{"experts_per_token": 2, "activation": "swiglu", "moe_layers": [1, 3, 5, 7, 9, 11], "routed_scale": 1.0, "balance_loss": 0.002, "balance_bias": false, "vocab_size": 8192, "grad_clip": 1.0, "steps": 6882}
Below are experts of layer 9 (counted from 0) of a mixture-of-experts language model. Rows are named router (the router's row for the expert), gate (a neuron's input weights, with its number), up (a neuron's input weights, with its number), down (a neuron's output weights, with its number) and show model dimensions 128-255. Each number is 128 + 24 x the weight over its row's rms, rounded and kept within 0 to 255.
After each expert's rows: "raises" lists some tokens whose logits its average output raises strongly, later layers aside. This comes from a sample of Wikipedia text that the model never trained on.

# expert 7
router [126 105 123 121 104 146 135 118 124 150 110 127 111 160 129  82 150 148 126 121 129 107 119 122 117 137 136 155 165 130 130 133 136  98 106 138 143 119 117 179  86 142 150 121 181 117 107 152 124  92 126 177 151 115 142 158 115 103  95 147 131 124 160 162 138 109  75 138 105 134 127  99 150 169 105 130 157 139 129 112 139 137 111  82 166 109  79 101 124 138 108 126  93 158 119  87 151  82 160 151 123 132 158 150  96 156 136 131 151 174 133 122 185 137 126 102 116 119  95 140 120 145 146 101 133  87 137  83]
gate0 [148 165 110 142 102 106 170 168  94 136 116  82 138 168 140 137 144 127 156 148 131 134 156 119  71 114  76  94 149 127 126 148 145 131  84 180 112 129 185 136  81 120 127 134 145  85  85  78 165 139 132 108 174  72 176 170 108 131 145 122 148  86 156 138 118 151  84 147 126 120 134 146 114 139  85 135 156 156 105 133 124 141 151  96 148 113 125 159 141 169 140 168 109 127 109 102 142 139 121 155 129 138 177 108 121 124 142 100 151 120 121 138 111 111 112 115 155 108 120 124 116 134 158 137 162 138 118 109]
up0 [169 115 129  97 116 143 144 119 137 156 171 158 140  99 146  99 156 100 147 126 117  96 101 128 109 192 129 125 160 139 151 109 127 141  96 119 130 146 163 105 133 108 124 168  73 126 127 138 120 167 165 102 141 146  95 101 137 159 159 145 136 175 159 108 114 124 126 112 105 157 143 118  99  87 103  93 123 129 162  94 129 154 132 147 134 104 130  95 169 128 100  79 110 112 150 130 137 136 120 109 145 141 115 175  91 131 168 132 129 128 120 159 134 129 108 155 139 124 114 163 147 125 127 114 133 128 132 116]
down0 [104 126 152 134  92 101  99 116 103 130 175 128  90 115 121 114 142  55 171 117 135 116 115 128 134 125 103 129 108 105 156 144 105 115 109 125 113 166  97 134  92 105 132 142 140  95 151 140 130 145 138 104  78 138  89 140  80 122 114 129 132 196 101 130  74 116 140  96 117 180 158 129 123 127 117 142 157 129  87 148 118 143 116 131 134 108 116 114  81 114 137 113 137 131 143 136 129 163  96 124 131 104 149 123 143 122 110 148  96 102 152 146 173 105 150 130 139 121 145  95 111 142 114 127 109  92 128 156]
raises: "=", " and", " &", "s", "*", "'"

# expert 46
router [120 119 117 124 103  99 120 125 133 101  85 128 122 146 137 116 134 119 168 101 144 138 132 149 187  81 141  96 131 141 143 144 131 133 103  84 132 127 144 153 121 126 116 175 164 117 115 143 126 140 166 150 138 127 130 137 105  85 131 120 142 142 130 119 165 127  97  98 160 145 103 158 147 157 110 108 100 132 158 153 149 150  41 180 110 145 102 115 131 116 121 157 177  70 143 146 138 132 140 108 107  73 131 149 144 151 111  69 111 120  94 109 103 135  93 122 157 117 158 170 105 139 107 169 141 152 125 117]
gate0 [107 118 133 181  95 142 139 152 122 130 119 149  88 119 162 127 142 135 150 117 118  83  78 120 163 111 119 121 122 124 114 116 133 153 121 124 116 140 100 108 137 100 159 178  99 122 175 121 109 146 158 121 102  79 143 155 109 124 183 148 120 138 132 128 152 153 138 105 189 132 174 121 134 149 150 152  99  74 146 127 130 133 101 148 139 133 123 150 119 121 111 163 145 148 141 121 151 143 101 109  95 178 134 103 176 129 117 127 153 116  77 114 108 117 125 108 142 107 123 142 123 122 107  90 137 166 148 141]
up0 [124 137 163 136 122 145 133 132  99 116 123 137 109 162 152 129 141 113 120 126 126  74 121 155 191 114 117 151 126  97 128 148 111 162 136 126 146 150  91 107  89 143 157 155 104 134 121 121 109 130 153 107 149 154  98 152 131 117 175 111 121  93 172 190 149  99 141  83 155 182 141 154 135 129 180 126  97 109 115 148 128 145 120 116 119 100 147 167 115 114 115 110 104 123 106 128 135 134  83 142 102 140 123 148  79 112 104 135 132 146 111 123 124  40 147 129 138 156 115 133 143 113 173 108 133 128 114 120]
down0 [ 99 140 138 107 140 101 103 131 179 145 148 176  94 110 104 111 153 123 178 155 114  99 121  87 116 121 143 148 118 123 138 138 153 137 118 139 157 135 120  96 122 140 158 112 143 156 149 143 116 130  97 123 124 103 162 128 136 133 116 142 156 112 120 131 150 117  89 150 146  90 145 137 138 162 128 138 139 137 162 112 131 131 143 117 127 112 140  89 154 134 108 103  98 172 129  92 128 171 133 137 135 162 154 133 162 138 123 135 179  68  90 172 140  96 103 182 148 131  96 111 128 145 133 106 186 148  73  94]
raises: " in", " to", " on", " as", " by", " at"

# expert 28
router [102 119 146 129 150 150 172 133  78 133  95 167 141 113 146 144 146  78  83 139 143 124 126 134 162 132 123 117 161 137 156 106  64 106 116 139 147 153 125 105 135 176 153 151 138 109 175 110 152 136 187 121 132 107 145 134 137 170  49 164  96 131 126 130 143 119  94 146 148 136 154 107 141 113 147 115 168 124 134 130 146 163 117 135 130  77 124 181 109  94 115 134 109 129  83 102 124 101  97 119 155 132 102  98 122 124 128 127 136 139 133 159 140 155 129 110 152 156 154 122 117 136 112 151 128 113 100 139]
gate0 [107 142 109 154 137 138 174 142 152 138  94 140 140 121 151 128  98 129 130 118 120 115 150 130 132 136  88  90 150  84 163 164 104 106 116  99 137 131 121 128 155 113  97 131 126 146 114 139 137 134 178 175 151 104 118 120 119 127 104 131 152 132 127 126 161 134 128 153 120 151 108 123 157  99  90  97 123 135 143 113  93 136 127 165 146 112 151 136 132 120 184 162 116 138  90 126  95 153 125  98 138 162 140 131 149 112 170 126 103 129 141 120 117 203 139 139 147 106 152 126 120 136 109 116 115 108  66 149]
up0 [119 125  91 113 116 124 213 139 138 118 156 127 132 138 165  69 123 109 112 128 148 116 149 111  76  70 111 161 118 112 168 138 110 157 113 163 120 118 110 141 127 114 158 118 104 136 132 124 108 164 138 110 141 108  92 151 111 130 151  85 121 124 138  98 171 106 125  93 103 110 122  92 127 143 123 131 151 130 108  97 128 161  76 148 153 135 119 130 145 116 175 136 142 172 115 140 113 172 129 143 168 138 129  94 131  81 154 163 108 109 161  97 120 136 190 145 121 104 119 139 103 120 156 135 151 106 113 110]
down0 [155 152 138 164 111 118 152 162 138 190 142 123 165  82 114 150 115 120 108 157 183  81 149 151 128 105 152 174 112 175  48 134 140 125 138 135 138 161 122 135 150 125 108 144 146 118 107  68 157 158 152 131  85 146 124 100 133 123 146 120 120  99 124 129  98 139 132 164 159 103 129  90 119  99 112 102 114 140 135 160 113 105 149 166 150 138  97 139 101 150 132 119 127 124 179 171 114 131 145 102 137 133  94 167 124 124 122 140 133 121  75 100 152 154  81 134 101 119 150 141 101  98 126 127 121 134 133 121]
raises: ",", " ", " |", "\n", " (", "."

# expert 21
router [121 126  89 116 129 189 138 118 129 147 127 165 141 107 140 136 139 130  99 112 149 112 125  90 140 180 173 129 131 107 113 140 139 136 129 134  87 162  99 147 125 122 180 134 120 129  97 142  77 163  82 114  95 112 118 126 181 121 142 119 132 119 120 117 136 113  96 143 114 136  95 111 137 168  98 127 153  84 136 119 122 131 147  98 125 144 134 177 103 115 107 106 103 138 128 129 123 143 145 105 157 122 121 129 106 123  98 129 158 115 131 114 118 134 105 103 138 153 124 133 125 121  91 119 107 148 107 132]
gate0 [120  99 146 111  98 125 148 139  93 134 186 151 133 117 115 105 100 130 133 132 126 106 149 106 159 177 128 100 142 138 147 151 127 127 156 121 114 138 146 111 152 115 176 129 121  80 143 136 138 127 120  96 127 164 143 128 147 130 135 149 149 117 128 138 129 129 138  92 154 123 115 173 148 145 124 109  90 119 119 106  84 126 134 167 124 130  90  96  73 123 156 141 112 146 116 112  93 106 101 132 147 153 142 104 123 118 138 128 129 113 126 143 156 160 140 110 150 137 168 111 159 135 122 137  87 105  78 113]
up0 [ 93 133  91  89 146 135 143 126  74 132 140 161 117 127 106 132 145  99 127 105 134 150 128 137 127 130 154 132 135 176 137 149 119 115  94 106 143 125  88 146 106  95  82 141 176  94 143 117 138 153 136 152 136 149 139  88 183 114 117 138 155 127 148  97 123 146 144 150  96 147 119 111 133 152 105 141 155 116  92  83  73 114 115  60 125 158 115 109 165 111 135 148 117 120 142 113 134 142 125 122  97 134  95 113 131 138 126 157 121 133 135 146 132 100 114 151 134 125 125 167 142 126 152 114 108 109 198  93]
down0 [130 124 126 150 106 136 109 135 144 106 126 132 158 161 111 134 148 140 118 141 163 115 102 159 105 119 107 119 138 141 129 125 178 125 121 113 141 143 138 125 134  82 131 117  97 112  86 152 154 130 111 130  90 167 136 131  99 121  85 120 104  99 125  73 150 127 108 150 141 118  95  83 110 137 149 146 147  83 104 142 128 130 115  96 150 171  99 166 125 129 145 150 101 134 150 107 162 118 139 166 142 126 132  86 165 139 140 107  98  97  88 121 129 153  89 148 159 141 144  99  79 162 153 136 105 130 149 135]
raises: " a", " the", " an"

# expert 41
router [149 151  94 144 134 160  98 108 123 112 130  88 142  88 131 163  84 121  76 121 172 104 117 115 126 162 118 135 173 143 141 163 140 164 136 136 140 164 114 151 142 132 109 117 166 132 102 127 180 114 113  86 150 150 143 136 143 116 100 126 149 122 130 127  65 184 123 129 172 120  88 133 150  88 102 122 139 104 126 128  76 138 134  80 165 117 106 144 125 121 121 111  70 108 112 127 102 147 128 137 154 131 123  88 123 104 146 136 152 128 132 120 157 110 161 140 147 126 109 128 138 133  93 127 100 112 100 188]
gate1 [146 151 121 132 109 143 150 152 120 125 143  98 148 117 137 166 113 157 115 111 158 160 127 121 121 150  67 130 163 111 104 121 148 107 110 135  77 129 164 109 145 137 180 166 132 155 134 152 102 103 123  68 118 128  82 125 106 132  93 134 102 142  93 107 133 151 147 128 128 101 102 136 129 138 136 137 145 132 145 178 119  94 113 132 121 106 154 134 125 121 145 130  93 142 125  98 107 154 185 144 139 130 175  83 149  93  98  99 131 135 163  77 143 124 138 163 117 153 160 150 146  97 110 154 158 107  91 140]
up1 [114 106 127 149 141 150 125 154 122 104 108 133 111 117 127 126 118 168 137 133 124 134 120 115 126 159 127 146 169 111 154 142 118 155 127 118 100 104 179 100 107 139 122 134 116 106  79 140 139 101 128 167 157 154 134 113  84 129 137 161 120 130 121 157  91 141 111 119 154 149 109  85  84 102 109 140 145 126 144 151  97 148  95  77 109  97 149  99 102 129 141 108 131 107  75 127  91  90  94 132 132  91 147 104 164 120 138 142  89 137 125  92 137 124 111 117 121 120 149 129 122 129 116 143  93 122 133 152]
down1 [107 121  68 132  74 115 140 168 102 149 129 133 126 133 123 117  93  97 114 140 106  93 111 139 136 131 118 155 133 140 108 103 142  92 121 124  81 115 144 127 104 149 105  74  79 141 131 143 130 124 131 137  82 127  91 139  94 122  88 101 104 122 148 113 109 121 187 152 121 128 158 100 143 134 140 131 118  92 111 121 113 108 141 112 156  75 169 115 150 127 132 165 150 133 137 129 113 125 124 118 151 121 142 159 117 109 180 121 109  97 137 121 106 143 153 133 158 129 145 152  73 101 103 171 131 109 142 116]
raises: "r", "t", "-", "w", ",", "s"

# expert 19
router [124 105 123 148 124 144 121 136 119  93 147 113 117 125 117  88 150 146 126 114 133 146 101 116 130 141 105 136 105 103 121 154  88 120 108 139  90  93 120 172  99 103 140 110 116 178  82 147 152 134 131  83 116 108  96 121 148 113 133 129 118 135 121 126 176 150  97 149 121 107 111 113 130 153 138 152 134 128 123 115 166 106  88 108 128 130 118 112 158 108 125  73 148 132 123 153  76 122 136 145 144 111  95 144 126 170  99 151  94 153 106 154 171 154 154 132 129 140 107 101 162 151 127 131 126 134 138 156]
gate0 [145 126 126  96 113 167 141 185 100  88 155 140 109 158 105 139  93 132 133  92 155 118 122  95 114 108  94 152 104 104 122 117 125 128 138 100 188 134 157 163 118 101 118 147 133 151  95 130 168 116 128 132 110  92 118 162  99 121 121  96 134 122 125 136 149  91 122 119 149 152 104 136 147 148 107 163  91  97 157 129 147 179  84 129 158 104 138 124 137 143 131 112 131  70 108 135 114 156 127 122 151 114 108 113 101 120 101 140 112 114  93 122 132 130  96 106 145 130 111 130 129  80 147 160 115  88 140 140]
up0 [133 127 124 111  91 141 104 181  81 101 142 125 121 118 130 106 101 101 170 138  91 113 123 123 133 107 146 122 110 120 141 125 122  86 132  82 141 134 116 155 126 160  98 115  90 134  97 120 132 121 122 153 130 110  97 129 138  96 106 138 133 101 140 142 170  99 146 133 169 122 110 126 173 172 159 143 146 144 138 177 108 157 126 145  92 143 126  72 154 170 144 108 116 105 137 152  84 121 173 143  89 106 140 146 155 152  93 109 114 118  96 128 157 133 117  83 108 185 136 132 121 158 140 126 157 110 146 119]
down0 [138 129 141 137 139  94 105  79 128 114  55 132 118 123 135 142 143 141 104 155 142 150 102 151 164 131 118  94 126 164 164 104 125 141 146 146 160  95  89 123  99 144 165 124 110 143 139 147 143 121 131 134 145 144 162 118 177 163 142 146 105 125 140  89 130 139 109 108 142 129 145 133  82  99 110 131 121 139 129 126  91 128 150 108 124 140 120  83 151 105 108 139 112 166 146 139 158 153 111 131 122 113 157 115 112 132 115 120 152 135 190  79 205 153 124 121 114 116 111 163 146 108 135 124 103 115 123 129]
raises: ".", "M", "V", "L", "G", "N"

# expert 10
router [ 72 115 138 177 123 131 117  86 126  96  90 166  88  91 138 158 161 149 112 146 152 145 109 158 100 109 118 107 129 137 139 101 139  92 146 100 119 124 142 149 127 126 102  83 162 123 138 136 125 127 130  97 135 115 147 122 172 117 116  90  83  90 139  83 131 153 164 112 129 139 140 146 146  97 142 190 131 144 136 108 155 114  97 132 196 105 154  70 131 124 100 115 122  74 183 156 165 120 138 146 136 160 134 125 102 115 115 167 135 145 156 127 113 126 108  77 110 144 130  93 124 125 126 139 136  91  99 120]
gate0 [172 142 169 126 130 107 120 155  99 125 144 119 172 101 127 124  67  92 153 137 143 132 145 120 141  99 176 166 112 118 123 136 145 161 171 141 120 126 156 121 127 127  85 147 178 175 142 145 116 144 134 125  95 129 181 115 115 130 141 121 104 110 150 118  76 123 189 127 103 114 136 140 131 156 125 174 106 143 165 142 131 130 138 105 124 125 158 116 121 118 106 163 116 106 104 147 151 102 124 138 181 122 143 105 119 122 121 109 126 159 152 148 121 133 175 127 138 162 138  95 101 105 112 122 141 137 120 167]
up0 [117  91 143 151 134 134 170 115 164 115 139 137  87 148 113 158 131 120 120 154 114 118  95 142 145 144 144 106 145 141 155 121 125 130 148 152 117 163 112 116 105  93 135 146 118  82 135 120 140 131 154 148 130 163 155 128 132 137  98 177 156 126 108 176 106 128 100 135 110 151  69 146 136 128 113 105 122 110 109 110 144  95 107 131 121 135 100 132 147 154 113 143 106 161 148 147  83 116 104 132 133  90 130 142 163 122 115  90 127 132  91 106 126 123 102  98 113 124  83 146 108 112 111 115 154 130 152 130]
down0 [106  90 142 123 187  92 123 128 123 153  71 156 142  98 119  89 124 138 124  98 126 140 113 153 159  83 143 120  92 147 146 131 122 142 101 177 123 182 126 135 130 127 110 178 149 160 150 105  92  98 134  86 108 131 141 158  98 138 145 141  98 151 171  85 127  74 179 139 130  96 119 119  98 127 163 162 124 146 130 116 133 106 121 131 109 133  94 130 135  96 105 135 193 123 131  87 117  95  88 148 139 136 136  84 110 162 105 120 122 162 132 138 122 122 141 143 102  97 144 129 136 157 120 130 141 132 113 155]
raises: " |", ".", ",", " (", "\n", "-"

# expert 8
router [122 100 168 152 111 142 100 118 198 101 127 110 116 171 118 125 134 148 141 178 102 107 145 157 136 111 156 145 139 136 104  79 109 145 146 167 130 133 116 142 166 124 115 149 133  99 126 119 148  96 125 147 133 118 121 120  99  97 131 125 100 131 116 124 132 119 104 161  86 139 136 142  89 109  86 159 101 128 111 109 121 110 100 120 169 161 146 101 145 136 135 116 115 119 107 100 114 160 126  78 133 130 112 137 110 121  97 126 131  86 126 126 123 119 131 129 123 118 121 113 157 138 120 117 165 124  94 139]
gate0 [157 118 179 115 114 135 111 133 131 133 111  77 103  97 134 146 159 135 124 123 122 167 122 118 110 146 120 142 176 126 125 104 108 126 119 132 163  88 143 124  97 166 160 120 155 116 159  86 150 126 142 108 101 154 128 134 189 193 124 153 160 156 135  85 118 150 130 142 131 134 138 148  87 138  93 102 148 133 127 124  86 160 121 111 112  81 125 111 118 167  99 149 121 107 135  97 110 121 117 112 144 146  97 132 137 112 113 184 157 128 125 178  91 110 101  93 162 149 166 117 125  90 187 117 132 155 113 110]
up0 [124 114 147 175 119 137 160 160 137 107 157 151 128 115 110 106 158 149 129 126 157 134  90 141 166 107 166 126  84 138 128 133 161 107 129 119 121 135  92 124 135 165 118 124 127 114  79 128 113 124 120 159 114  77 131 109 112 109  91  89 119 129 103 182 151 141 131 140 104 127  96 130 128 124 184 152 142 122 139 164  87 164 157 137 147 145 136  77 132 136 156 120 100 137 167 142 116 120 142 122 115  71 165 133 129 126 168 117 103 118 112  84 155 169 125 140 121 113 125 148 145 161 126 159 182 153 145  82]
down0 [129 112 106 162 102 144 103 155 153 140  97 162 122 121  86 109 102 108  87  95 131 145 138 110 151 183 141 168 110 152 149 121 135 101 138 141 174 152 134 130  64 103 162 118 174 136 106 115 100 127  95 126 153  98 172 129 121 132 130 136 119 142 108 113 107 130 114 154 147 147 179 113 116  99 148 138 142 151 121 153 113 111 111 137 100 169 129 131 157 181  90 143 102 105 112 107 147 108 118 174 145 125 137 130 135 144 117 128 144 119 170 154  97 126 146 136 160 116 116  91 138 108 131  92 155 128 141 133]
raises: ",", ")", ".", " and", " to", " |"

# expert 9
router [127 109 107 101 150 130 104 123 142 104 158 140 135 166 104 150 130 121 106 178 105 171 147 148 117  95 139 133 155 135 117 150 136 138 136 140 142 164 133 150 155 135 100 116 140 178  73 124  79 116 144 131 135 118 110 111 152  70  83 112 119 131 132 166 182 154 129 110 116 147 137 153 155 142 121 164 141 141 132 125 167 106 103 188 128 153 148 148 131  92 111 112 141 118 112 110 116 110 173 152 117 142  84 148 114 104 186 150 132 103 148 117 106 123 115 119 133 155 114 159 118 141 147 131 142  98 132 129]
gate1 [167 115 112 147 154 118 127 149  77 107 159 140 109 177 157 139 138 148  99 130  98  96 128 138 104 117 124 110 125 156  87 128 136 122 170 142 127 148 156 167 142 114 141 149  87 147 141 124  88 102 111 137 113 140 121 121  87 132  90 119 111 167 138 122 127 148 141 160 119 143 154 166 152 137 110 209 127 119 134 169 100 117 126 142 107 138 112  91 136 134 125 167 124 129 123 126 139  98 137 115 156 108 153 130 151 103 144 123 130  54 141 146 106 119 100 142 157 143 157 147 119 114 156 140 140 111 119  95]
up1 [149 119 137 130 152 119 149 117 144 145  88  84 102 136 149 148 163  97 138 148 134 137 116 161 120  53 105 111 120  97 152 123 149 131 111 160 112 151 119 141 102 185 146 125 141 135 147 163 101 161 114 160 160  98 121 160 131 119 127 149 116  85 185 115 138 137 131  96 123 162 104  86 147 130  82 118 137 137 130 125  84 117 120 146 106 111 131 152 119 150 127 132  99 116 160 121 145 114 105 171 144 148 127 153 118 114 117 118  98 159 184 163 156 118 133 145 126 154 145  82 113 115 143 147 144 128 128 168]
down1 [119 117 178  96 113  99  96 141 136 152 159 129  77 165 150 111 108 107 105 102 149 171 134 148 179 114 143 153 144 136 142 131 140 164 135 156 111 147 126  86  84  84 143 100 133 175 150 116 103 142 162 113 106 145 186  77 102 117 127 124 133 135  82 160 106 135 143 119  98 115 125 119 166 145 148 131 116 134 127 124 113 179 120 119 169 110 144  97 148 119 141 140  90 137 114 109 121  94 112 142 106 119 122 148 113 120 109 112 155 113 153 100 119 128 149 163 113  90 125 131  87 133 148 144 103 117 140 120]
raises: "-", ",", " (", " and", ".", " |"

# expert 47
router [125 140 105 133 127 146 110 136 150 136  83 102 118 140 163 151 148 139 110 129 147 149  94 111 191  86 109 151 130 136 121 108 136 117 111 154 116 170  74 129 128 119  95 126 118 113 139 147  90 112 176 139 168 131 114 102  94 133 121  85 150 118  99 119 100 116 113  96  94  90 111 140 177 119 125 117 145 106 111 123  82 107 122 118 120 109 163 118 115  96 129 113 103 133 127 122  69 119 103 138 165 121 120 117 134 154 180 143 129 127 148 146 111 134 146 129  72 112 157 169 185  99 169  93 117 134 140 144]
gate0 [150 137 165 115 110 139 147 177 144 132 145 132 161  90 108 145 134 140 132 132 153 110 123 110 162 104 111 107 108 101 133 138 135 163 139 124 135 162 158 117 134 100 154 109 125 127 108 137 134 138  93 132 175 143 163 136  93 151 152 126 156 138 148 110 116 100 100 118 176  98 127 132 124 133 136 110 155 153 121 139 114 135  87 103 138 152 175 135 119 109  92 146 124 149 118 110 147  97 127 130 142 129 123 168 188 145 141  54 117 140 135 161  88  97 141 112  77 130 145 171 114  82 129 145 119 111 121  73]
up0 [154 121 129 168 137 164  99 123 124 129 161 133 125 157  99 129 141 137 135 113 118 165 125 147  95 151 126 128 200 107 124  99 137  94 137 183 143 139  91 201 152 143 107 124 103 124 145 109 123 140 153 141 117 157 154 117 178  75 120 170  99  90 163 107 123 128 119 135 136 141 129 116 136 130 165 124 117 139 146 108 154 120 165 159 153 115 137 128 146 168 183 101 130 117  84 173 143 140  96 139  80 152 133  99  97 121 141 140 122 135 124 153 172 103 143 140 121 174 123  65 141 157 148 129  99 123 152 148]
down0 [115 147  83 129 130  97 134 137 174 131 119 130  90 145  97 116 145 139 166 127 137 137 146 135 156 129 165 138 139 141 128 127 117 124 181 105 173 134 137 155 111 103  86 122 123 123 166  86 104 155 132  88 139  92 109  75 128 158 137 109 199 160  63 147 156 138 121 114 129 107 106 136  90  44 127 148  48 197 133 113 158 118 121 153  89  83 117 145 141 126 114  94 125 116 148 148 152  84  99 153 130  90 131 148 158 109 117 149 130 137 140 147 116 141 103 142 120 125 129 133 129 139 156 121 123 104 174 135]
raises: " in", ",", " and", " to", " of", "."

# expert 18
router [ 92 100 108 119 117  91 111 160 109 199 105 111 142 169 155 119 134 109 167  94 169 137 137  93 153  87 167 108 152 130 130 124 136 149  95 148 141 125 125 100 125 133  87 121 104 120 113 113 144 136 119 122 158  93  88 129 110 122 110 110 134 140 110 144  94  85 110 132 166 121 129 112 139 174 125 108 110 112 157 139 130 106  97 128  86 144 135 126 134 153 110 145 132 112 177  94 129 101 102 172 140 124 131 157 123 112 134 117  95 104 155 113 133 107 141 101 123 106 148 132 110 120 132 128  92 111 118 133]
gate0 [122 153 142 137 148 100  79 162 160 133 102  87 100  97 148  99 125 140 166 109  85 141 143 113 106  94  69 110 115 153 123 170 101 152 122 142  98 127 115 105 125 143  99 116 108 121 101 118 131 150 133  71 110 119 104 134 116 111 126 118 146 124 128 154 111  77 132 154 132 142 122 133 145 122 124 102 100  84 161 140 146 131 138 133 115  77 107 155 168 171 134 120 115 123  94 134 109 158  99 121 111 169 146 139 137 123 144  90 138  94 153  83 113 138 128 100 141 152 162 126 143 110 137 109  85 142 123 122]
up0 [ 94 136 165 127 137 128 107 181 128 139 125 125 139 104 144  87 117  91 133 142  97 111 143  80 158 114  78 153 127 142 127 168 110 143 107  98 138 122 113 157 113 128 107 120 154 116 100 133 190 115  41 105 103 114 126 118  93 141 110 103 117 107 114 128 118 143 107 125 145 147 152  97 127 116 116 107 100 168  87 134 105 119 103 139 109 117 132 120 125  91 152 109  99 143 141 134 130 115  85 151 156 141  55 121 156 118 167  97 134  71 153 109  95 163 137 112  89 134 149 119 133 124 137 112 122 158 111 102]
down0 [126  78 158 129 136 132 150 108 116 109  96 133 170 143 130 121 106 124 147 106 115 137 124 101 134 129 165 159 115 150 132  99 136 154 157 144 125 152 121 112  89 125 107 129 158 129 183 109 120 116 121 134 138 113 112 133 149 135 155 139 154 121 140  98 131 113 132 119 101 145 105 133 138 129 110 153  94 133 118  94 116 123 165 140 103 163  95 136 176 105 135 118 136 127 171 122 164 139 125 129  97 150 178 136  92 124 123 141 112 148  87 127 139 140 157 151 148 141 128 119 159 145 123 110 105  90 107 136]
raises: "2", " (", " |", "4", "3", "7"

# expert 37
router [141 139 161  96 119 107 140  74 140  96 166 146 128 134 120 113 106  80 111 119 119 106 104  64 113 141 157 103 151 157 107  94 139 151 121 131 131 117 164 144 155 197 118  73 131 115 143 146 123 148 142 103 108 127 138 168 131 135 151 127 141  89 120 100 156 105 137 102 145 143 160 120 146 154 147 119 112 144 119 109 125 103 158 139  96 106  96 143 115 100 118 111 101  86 127 130 125  80  95 106 125 134 124 135 103 147 127 116  80 136 124 120 159 130  98 130 128 103 111 114 151 139 182 131 116  84 141 119]
gate0 [177 111 210 109 102 180 177 137 110 151 173 132 149 104 153 138 151 124 139  98 136 170  88 132 145 129  99 119 121 115 136 118 153 136 118 103 119 111 155  99  90 123 138 124 133 120 137 144 104 101 110 136 115 130 107 167 107  81 126 130 122  85 120 150 147  95 187 114 154 105 138 162  95 159 106 125 116 125 128 149 131 148 135 110 111 134 102 114 129 127  97 105 126 127 127 121  95 123  95 141 106 149 141 145 104 152 141 153 124 141 150 165 138 151 101 154 158 112 125 131 134 101  93 134 119 137 111 129]
up0 [121 124 105 122  94 133 116 131 144 173 128  98 113  97 143 123  59  89 159 112 142  73 161  96  72 105 130 111  96  69  92 121 104  76 118 132 108 151 157 156 150 124 158 110 139 112 144 116 131 147 140 179 179 142 100 103 119 172 107 168 154 154  90 137 149 171 110 130 145  97 115 100 147 101 107 104 112 126  61 109 129 156 134 164  77 119 128 130 133 112 121 150 164 146 125 126 132 144 150 130 145 143 118 111 109 125 114 113 106 154 171 111 127  92 115 150 114 127 115  99 159 133 108 137 142 108  71 124]
down0 [171  99 119 123 140  99 154 118 139 136  98 145 107 142 149 123  95 132 107 177  97 121 120 116 109 115 123 108 144 120 150  79 107 132 123 119 129 110 138 106 142 140 124 126 148 119  64 101 156  99 143 100 126 158  95 112  98 117 102 121 158 130 141  50 106 133 159  99 103 127 154 158 149 198 166 148 124 154 133 118  81 137 119 123 144 109 148 149 150 162 111  66 143 131 135 132 166 130 121  97 124 123 103 150 112 100 174  90  92 127 103 137 133 131 120 165 142 151  76 119 131 129 137 128 102 151 164 154]
raises: "\n\n", " The", " In", " After", " On", "\n"

# expert 33
router [127 131 110 134 136 156 135 129 147 186 105 164 103 122 162  95 124  84 135 133 106 116 154 185 149  97 119 121  87 126 125 115 138 172 120 156 144 108 115 141 113 128 108  96 102 153 162 120 121 103 130  80  89 152  99 117 102 123 156 149 112  84 149 122 133 172 137 103 130 101 106 166 128 146 132 109 160  95 126 138 137 114 110 149 132  83 114  84 107 151 109 138 150 107 109 152 196  77 119 102 176 106 132 135 154 161 116 123 123 115 156 147 172 121 140 159 146 110 143 125 105 147 154 167 115  66 160 156]
gate0 [151 135 104 127 135 141 137 122 101 131 131 120  86 102 138 105 125 131 128 143 111  96 154 117 135 149 113  62 110 117 158 161 130 119 145  99 169  95 132 144 140 145  77 147 121 135 139 137 140 108 121 117 122 121 122 121 111 161 132  92  95 135 128 152 126 129 106 100 143  78 148 122 142 166  79 145 114 114 111 154 118 124 120 151 152 112 114 119 104 111  95 132 136 158 114  86 138  95  79  83 128 107 114 148 175 169 111 119 110 110  46 113 145 144 118 149 146  97 172 155 121 105 121 130 161 156 102 130]
up0 [ 81 140 151 138 114 146 160 115 154 119 167 147 142 140 132 167 116 117 119 103 146 120 183 101 100  77 175 103 146 136  71 152 143 124 139 142  97 158 163 135 112 118 143 136  99 104 148 157 104  98 148 123  82 129 106 112 145 101 154 114 121 131 106 135 143 119 121 166 103 136 103 150 125 131 158  75 102 137 134 122 147 153 103 122  70 139 127 110 143  68 109 157 134 108 145 157 139 132 130 164 123 128 146 134 142 139 113  99 175 132  90 143 143 109 133 111 139 163 112  99 127 123 112 147 111 146 120 130]
down0 [103 124 135 129 127 159 107  97 133 120 132 120 147 112  96 118 135 101 167 103  80 133 120 155 136 114 119 111 154 134 112 164 106 131 136 118 162  76 159 114 147 132 158 139 111 135 169 125 117 116 144 135 123 132 130 156 114 168 157 129 111 107 157 142 146 157 177 112  79 123 161 196 136 139 111 167  97 139  98  95 131 126 105 127 151  95 146  98 144 118 138  87 121 168 126 141 120 174 128 124 117 100 172 104  98 134  94 115 138 125 104 126 117 111 117 126 132 133  87 125 156 146 133 117 173 128 126 149]
raises: "|", "-", "Ne", "Or", "si", "N"